config = dict(
    num_hidden_layers=10,
    hidden_size=256,
    n_experts=48,
    experts_per_token=1,
    d_shared_expert=0,
    hidden_act='drelu',
    router_score='sigmoid',
    balance_bias=True,
    router_bias=True,
    tie_word_embeddings=False,
    learning_rate=0.00685,
    max_grad_norm=2.0,
)
Below are experts of layer 6 (counted from 0) of a mixture-of-experts language model. Rows are named router (the router's row for the expert), gate (a neuron's input weights, with its number), up (a neuron's input weights, with its number) and show model dimensions 0-255. Each number is 128 + 24 x the weight over its row's rms, rounded and kept within 0 to 255. Numbers have three digits each.
Before each expert's rows: a language model's description of what the expert responds to; "mostly gets" lists some tokens that are sent to it at least half of the time. This comes from a sample of Wikipedia text that the model never trained on.

# expert 8
Single-letter word starts. Lone initial letters d, t, s, M, D, S that begin a longer word split into pieces, e.g. d|ream, t|ropical, M|ainstream.
mostly gets: " d", " t", " the s", " \"S", " and s", " \"D"
router:114158113155137095136118185093147126135128113144136166107141116142133108116134093146097152156115148106124101157136115111163134122145127147125140115122141104089124158101110165121110157157141157124149154174148163142098136137108108149121099152130072153134125133135136099117120132125080111077170136136114184097135107098132119114156108145158102108100135085096107128130135119131100143156138078139116129145107156139146192123135121142122140148086115143140097171117097152150081160133084154149116106133121143133146130121083116100112192155156143144149118169117166118124107158098099105134153127134119112121111144143122101156122101085117153124152135129122079169139066096122154119094151135163136123149131152122139095089153104162104100163088100116128153143134134162077161101142149159
gate0:086130104089111149163136110132104111107127135137139089110162143134153127114143103138159136129137089085138114095123106104154126130108081162133146128113129148129099132079190148128120163153148105105088113116167179111110113075193151142142131117124118140079135101153141161143138092102170138127106138149129156101100114110135147143119119131121106116133140142145140158159126091126116177080159110127106106152142153142092141148074143126164104137124111139129079106095130085158127132155168122095157110142169172114163115169114098161095165139107140132150137178109113175125148140100122132149122112115122111140162105107118170145187098127133145142085091136116111131112137119131137091143161141104105118151132138114140104128087133099123138122107126095118125108168138094111116126110134166
up0:109101098120114140177143076134108149099109122120139117117160164125149113109114113137145142118116076102136112122111116086156115100104093188136108083108135152126110146081166155129114147147142104124127118126154154117112097100193124135134125124108108140075156090139115147126148113117166147139101142110118128132113152097118162143103100142122117132122142123126122175181121116166134148111186108114097111153132166136107131146099152132161132109130128152137095084110122144135099139138142130124140129184186146101145113147100111149078173124097140141117137145106124183153130138104137071168139124136126099150145100103121167151168082127157153150079112146074133120122151117144114110153152156100110107162137108118164116136091123102082151141126125128101122119174159111120133142121142139
gate1:168110110137096113099149124101128156145106163147145110128159079113114146129101126096152110104135104136097169100154114082127105158116130121165141145162164114135101079146118146135122156135112100143149190127117124173147166106141121111124141146174148133120114165160139144103101123108129102186134126129156140112149109161135137141104114150097094135099074094164112107168186164125193131131104093117126147148129135166137137122121117150173127140152106125141157105125192128139110104120189106100088114112130101140093115105110149131111126120132143145080107158099141145163114100139142138110129128116134114138093158161168121132126149133150116193127169130119109128151126111169109091146109128126150110111124113095111133100111163136105138133133173119130100110103093124162126116108159155
up1:162081132137111137121132106110099136132121146152151115131135085098123133178130140104107107123120110125114166091151107102136117181149112143158150125152129124143118070157149148109113164143138146134121163085133168158161170123157127114098152178152159129109130177116155132138108115096104121139123171150142148096156113117125155154104095138093083108123063107134084097166150135094192133150111109125163146162099132160134151123118106159191118153144134119145110124102168123132145144118184108101112104130138108143122137108111156127139122118145124129082103123118119104151109110122138150100118148146110111121097144162162142126143162159106094181095160132130099092128131109168122108132109126137149100131116092109123139141149135133097140114140170162125104138124119109198130111095148144
gate2:111134114101129112115123082122149168102115092134110097173125118125146156115128148143113130145155109158129124120174130092108137119136147109082172142155119137137150114094092184115120105195087142135100107136124118154126091125095073126104135116135120121140138145094149118148130104112182116113132150118129130134136160128169137136129151167117114124148167157119101150101137134114167153129113096158153134141121164143140109137138151162139134152095139133152111126124098152130152101174127141131128159144129159138112155145125134125083116128137098117113154159079140114090139147131110075194129113121128133129138167119114103128131088103085153152131137128075145155103092135116096143135182138099101145075118110141143123174149143089122068153094143125161169180124170126102120110093120126
up2:125131116151119089075124101131128122101123112122115081156081096142168112114145136153096130147142127143118130115189146079120132112129132103109164139178121136149132116101095153099130130166092136138105099129123124166121115162105057097101135103169106159118152140100136136148141087115193135131110149100130108127108155093131133144135149152117114146139152122126096136121146114132164123114120109158160143127121189143146108157138137160134134160114131120150101115111121165116152110157121118151166154161100169137107157144128120127083101149118094098122142142094140109098135156130109090169143105142123145108135170141126073136106078131087151137131099144097123157114108143106100154130165149098153126101137137154122153150129135105095071124093155119124175174147141133110134135078160124
gate3:139125113143106134116120165189143127096103136138098091132143124134167150107145078132139135127106122132093096141177145087156158100133144147141139144165131114119146135114119144122119156147117172109097092132111117089164129124077082105151077119112159163139106118139116190124107088134124114153096164155094113135117128105111151141175111135147157125094118175112135128108178105154146118093112114154129112154160120154129107174154124082130110151106100126158136136146168125154115139157121103150169078145136133144119130112162098159167140135083099131147116130093128130115149163118109123138109096141155128091137144128125136185136150106142119146105066142159107147145165118147126131062145138129081123132132097127148133125133089135131101084128075151105114127120119151118136154127114138
up3:144147115139110153099127182158149154104142130128084098115167098126151146109131105128144149119075150095099096140153128081134137113139150146163135145174158102117135146138121133138129152138117183091105099127097123100168116172053113103148089139120158155150114130133109185101120090123124135160116151124127119128133116109127127145177122147151158099096148147110140105111144107132160138090087130163137113147141111150151120164149126092102111122099108109174143136131160103135117136162116097137147104132136160117098153113158121129157163166122103126130130137113132144109135146118136111171125110130175147088134115100134145189125163098154126130103081152148115179144158109155152141072130142136089114131120124151162117135099096149135097097131067127131141129092123131122131161083131125
gate4:116168096165133096139083153088104154126107141144105163115108120138120138112098113105117100173111166087108083166129155143166108145128147142132159148114132106110182121110135128087174150090145112122138099146138162118120136138145167170145114171143114128148137140124102117111156097096109125100150142125140142125129144104128146126156145129171116150107110122138134124135084119166155118130119108121109148118135138148165131101091099097131142139154130120117146123161123152129157124128102114169133152150127167149120111100166152066155135165139100168154140115165178091106118110149125175184123135148153130111126135108139142131082085160129158098181129135192102074137142102112094130116110162147151074117149133143109121143156132134134146112122117154129165159097161128093112156130112126
up4:142175116142123137140083151102133146102127153128122152120114122126119159125101136110124111172124177098099079165114148127159123152128169113145149140109112117098163125130111144133168130082139145126156126161120145119126115158129158163140117120125098095157149158122070113085156085135077136126175128167153159145119134124134126133133135124181085150074117126114143135152080130168133131109122115106102146138154138146133135127098098111138131126157133132086146138151130128147142146095104120139138143112137134117139108087165122076153154153154107148145145130166147078144117138141136168191141109125134113127112137115151157154118112156115144123175142158184079112148129106111119117101086168142156084122126131140097108133145126151130157095130122123128204165102161126104117160093102098
gate5:076137080158131105141078119085114127124105095156164142099079166120089121134166135133126161122140112113159160135117126110104115124132089136118138115147120163151153111145144194107125130135124128123146139173111116110145149131124112138110164045057156130131118132152135116097099104123172146121153132127132156110152152148137133097146156118141117144125149129124135136130118130154087165109151141132123117143115120127138130147106133139109116107145111128120112132143158125098129144093162160121136112144157139071109097103210120109168134120122131110098105145138095150089116149125093135165152125136115120151131127142151157136136066165098165151101140170097095160127166096126083136106107103144121191143110107134139139137119091123147114140098077123082120134126150124159105128126107156
up5:084126092151144088135117119090117142117099097175133145079083155128098112110159140125120174110139107097135146145142123108106133141131069131111115103142116137147161114113144199105104142112140108113141140174127111096136167126096093129115147093045144133129127131140124103100101133112134129116172130136116144108144126160153115095155151136139105126125144119128136126156154117143074153127164122120145101157120108134139124166126130130124111097124121113116100130146147132080107142074148161104121113167144137091125086096206112112128128121123118116130137148129107130094121138131105144171120145140091117139147128127169140140151107147085158137110131181109090155128154083105088128104121098142123195120127102130148117133118095102163116160087077120107118136154153127135118131125124178
gate6:162113130120167115114130126107123165144126163187142130105129111124134123108106118102160144118127118077125160153136133123137094101120053163142105116094081148099153127135141185156122157133129120114150114139104091162106079107134141113113150127116156098099143158135096123117147139136105128165162074134123188161099144145178137116141084116102163104105135138147145118094156124119118130110144124102104118130138144142113138139125099126146099109135155109172137133093121141133116101114116145144161121124147114142155098098138131125110139092066166103148129163138162135108103124150113140152147101108166089124134089136131131126159068147138136111093103088110140161140135085129130115149136107113115095080136114096120141143135118143139133097094178098140182169119127130181120086155094120
up6:127134129111160136101115114118092150103138169167137126107120092122138119132121120114132141100140129102133138115122123130140086104123083144148096112101082110105139098129158175153151149134144137130136101111108109161109108106145130126111157132133116134098142090182125125109118097124109157116144103096148168151123120130144155138144125142091165104107140110135117134077146116117091126071130125150096122159095168134084130093142113110143101094142159119174147165088148154129106117157124134121141139140148151122163093105147142136098153094036175114156127142086152110134114131173104118138121068122160091132160124125162103117163090136144126134136115096114151156141135100128124140147146104113081134110141090102151119151133112125173138103125136093106166190111130136193136105160136113
gate7:161150128149095106135174137152129138121153133143130126136173091160077117170133111135118126172126151153160159155141121129107092119128167102122151131151120123152121144106115125126173112093135131117136144106136138136116171199132178156151058118132126115103168148123086169129135172161108112142136129113121123123162119125122128129163117146153098128134100145169152130111154156161090112150113130070110117138145130144117139105133124095116155083154134093136141121118120097139113120139135135156117160137128120155144191091164110134138131141133160122140147130162159126148133186164149141166130153155175140101099076128106117168117144100124151120167107124134118105168094109181099182095120145177145133139132102144122110103095124113118113135122129114116138173156134098098134089122129149
up7:127153118142110113133136119122134113108147118171150133117146090185101147169140140136106128160118136138131160158150118120105114103145144113139186097163129126149145114122112140106176116091143117148133170115132112140111128182116179167165068136146134155149100124153100183134126172146103081153152111123172116139172141133107135107130130184130093150074134159129157115116132166132134111138113141075125083087146116153132129093124122126145149111130117127112131135106143097118119100142171134169129172141127127147136167108133118152140131150148143109111157104125148132134109107169141145157160141191138146111091134142130079158141144119170144116155102147122137100141106119189111185086127167150154122118139113166136093106109136113121128121139126160117164141168108102108144112115143145
gate8:108144116127127151142121159161067105107130119110134117127139119117160079125106125151150127131148141121144114155181142123124114135084179115141104138106144115138139126140141153122117102133103137151155169187155134151128104134085150116129127142147134135105117091139173106131091142135146143128113137083111118110121123093109131122119101120110115169093123099114113131145154140116140120110135137164081124096067133166125094133084151159129145173130165120114097150133145115114122152071147114137127144120121132142141096129069125156167118160107096108093085101125137160138123109131129170056144153121104107113139149117110148122129159143174141149203112095124113146104088134136096182129109187108133122146098129137101114094120181170117136124123116143180134114120121116144154120097157127
up8:135154112136106165132142174166107112116160122114122148121149127095161102133106092162184085146105135145140078114165130127140101167103155085098104133109136120155149134122142130114098114133111113148185165129094168132110119119089158129097118152134141131123153082143167107113105133095131134123144139100116108122122126111113128109103101145116114177092131090144119123129136145093135102120087147175087143127108138156134102125078135148129123127136138140130113127122175133126133127075166142135127154140138126096096121140100101150146132145100123096100125129124112152136120079112122170044148151153134138095122100087123133112118174149145138127156125110120120142109102171155077172154120156094126107113086122142126123107116135149134146105123119160189137140087107110149157115084184130
gate9:127088144127117126137110110147111132136123116089118110119122118174130110103145144120182144123165140162138144130119142146192150153139171120164100106125109108122125150109114163139181095117104119105091118104099115093171102148123134139125143130115146123132163134127082133144135098159101159184163141116115080128129147124076177141109171135138144127112096169137133150191139165120117165096133152139127066116138161106129087125107080078109145124121183096082112089146101137181139130152130117130137117135121157098105118162184154149157145091153134165111114144128095117105096166145152158113135095116115108110118119089137145150111107155130098139108085121125137136131122112107107115127149138136142132111142118120158148139152167120126143120134142133113183097118130145136125174133149111
up9:118125144149153112139120117172069147159128165088128117131132066138129122098162114102161129154114144123100155167137135136144140128110163152152091139107129116106131131131124148134171095119113140113108129135141133113166130110133183135110110159144097127115156142125097095154157120136090164194157176108131106114122141129117131136112141129118132160076090172138131118182115158150138176115182137124145103137159155125128128106120060062162120142127159104104109168162092129172129127128131156143146134164122129129093107149142174091113145127125135176067118105121140129109142140147148129144161143095144105106152129141133141136109087141126123147133084114167118149151060124142112116148140152138136108098097137135163114162150119103119107136152119134123153107110147138118122157097156129
gate10:115124128122117170104109178146172149127180129166122136121136092142196134142148130180179112146098124121106178099120107122159147111108105146111166129092087077135089124115125107147099107149158140144145187159139173108127121105116122117160150138098112136119117103112109124148143135113097167133165190123130137136145138114160118124120133137163139163151160135107112146114196153114092129057103076110089112134164135186144089134145123143130109141147153145123124124116121112127112148133100130161153170149110155124159110099106160126104121099119093145150131136118146116135131143135134125121135107115135158131119144128104108157111118096141090117125124110124137098138133117148145177117168103134110093152100127153131144132105171146149147145110110133086146149131133089111145126095075144
up10:094111120120128212119109180153150152125149133156129139148130083151151123159116112189147137131084124129128146100115120105163163151091113156108141113105099073130112122099100128109114099097145141124130155157144172148134131124117125132102133132108088112110107141103129135165150150070132134151166156154110106144126137120141102105117127151159100170144122134110131167108151135115079135076101112100101121130139156171151095120142130138110097120140143105137120170122105120141128183134114122136167148177130121129157073088121129136103144095128089099154135124099139122160126141105128099121120116131139142114122138117123100160124096109149101110110146124122150107121116111162145182101140121113103101149098160143115163132099186157109113156131125140070142122156111069111160133094097139
gate11:099127125189146142145125161132094132129124160083097141110123088119141098118123148148172135146113151106155107146137137177130103123113109121116127104127116155110100105121151113121135149059136108120048158161118109130129106179157176142108100098114159132118182133121120137141181127156099120109114151131139151122153172125188168093147107142141139125138116146104095125149132088137098109119137130153147126113141151137143084134136124086138156107121171148119104179131110101138100117130103131121097117106158148113138116107105126130107128157160185186134133135158162153173130090115116136134111127178099103122125111121126142123114108130145112148085107136133090148103075097118128130144139138124119118144154158090145088134127116106128126096126076120162135166125131117098095152083116121
up11:096140092171139119139148160118088111141112170103120137135139103116116131112126141155121127126123111125132103149138146181146100109107115136119114093099114160095133095127135122122133136047124108168078173175131131143136113146178171154126111127101196140163156113158141126117171117147110120121078129133101105116142137135169170101139122132118125121143130161113102114126117080158127127129150099113149082105145135140156097126122122111109141115097166141150117179150107095126116091170120144124130111130127136128128125089093136136129094178161177175096153135168137144171140085147110128138117134150110152116121114100114127082103112140153133152097106126121093157095132106114134158150118149121120130151154159081125074120124148106128131115154072107134121142125127135102112175083104112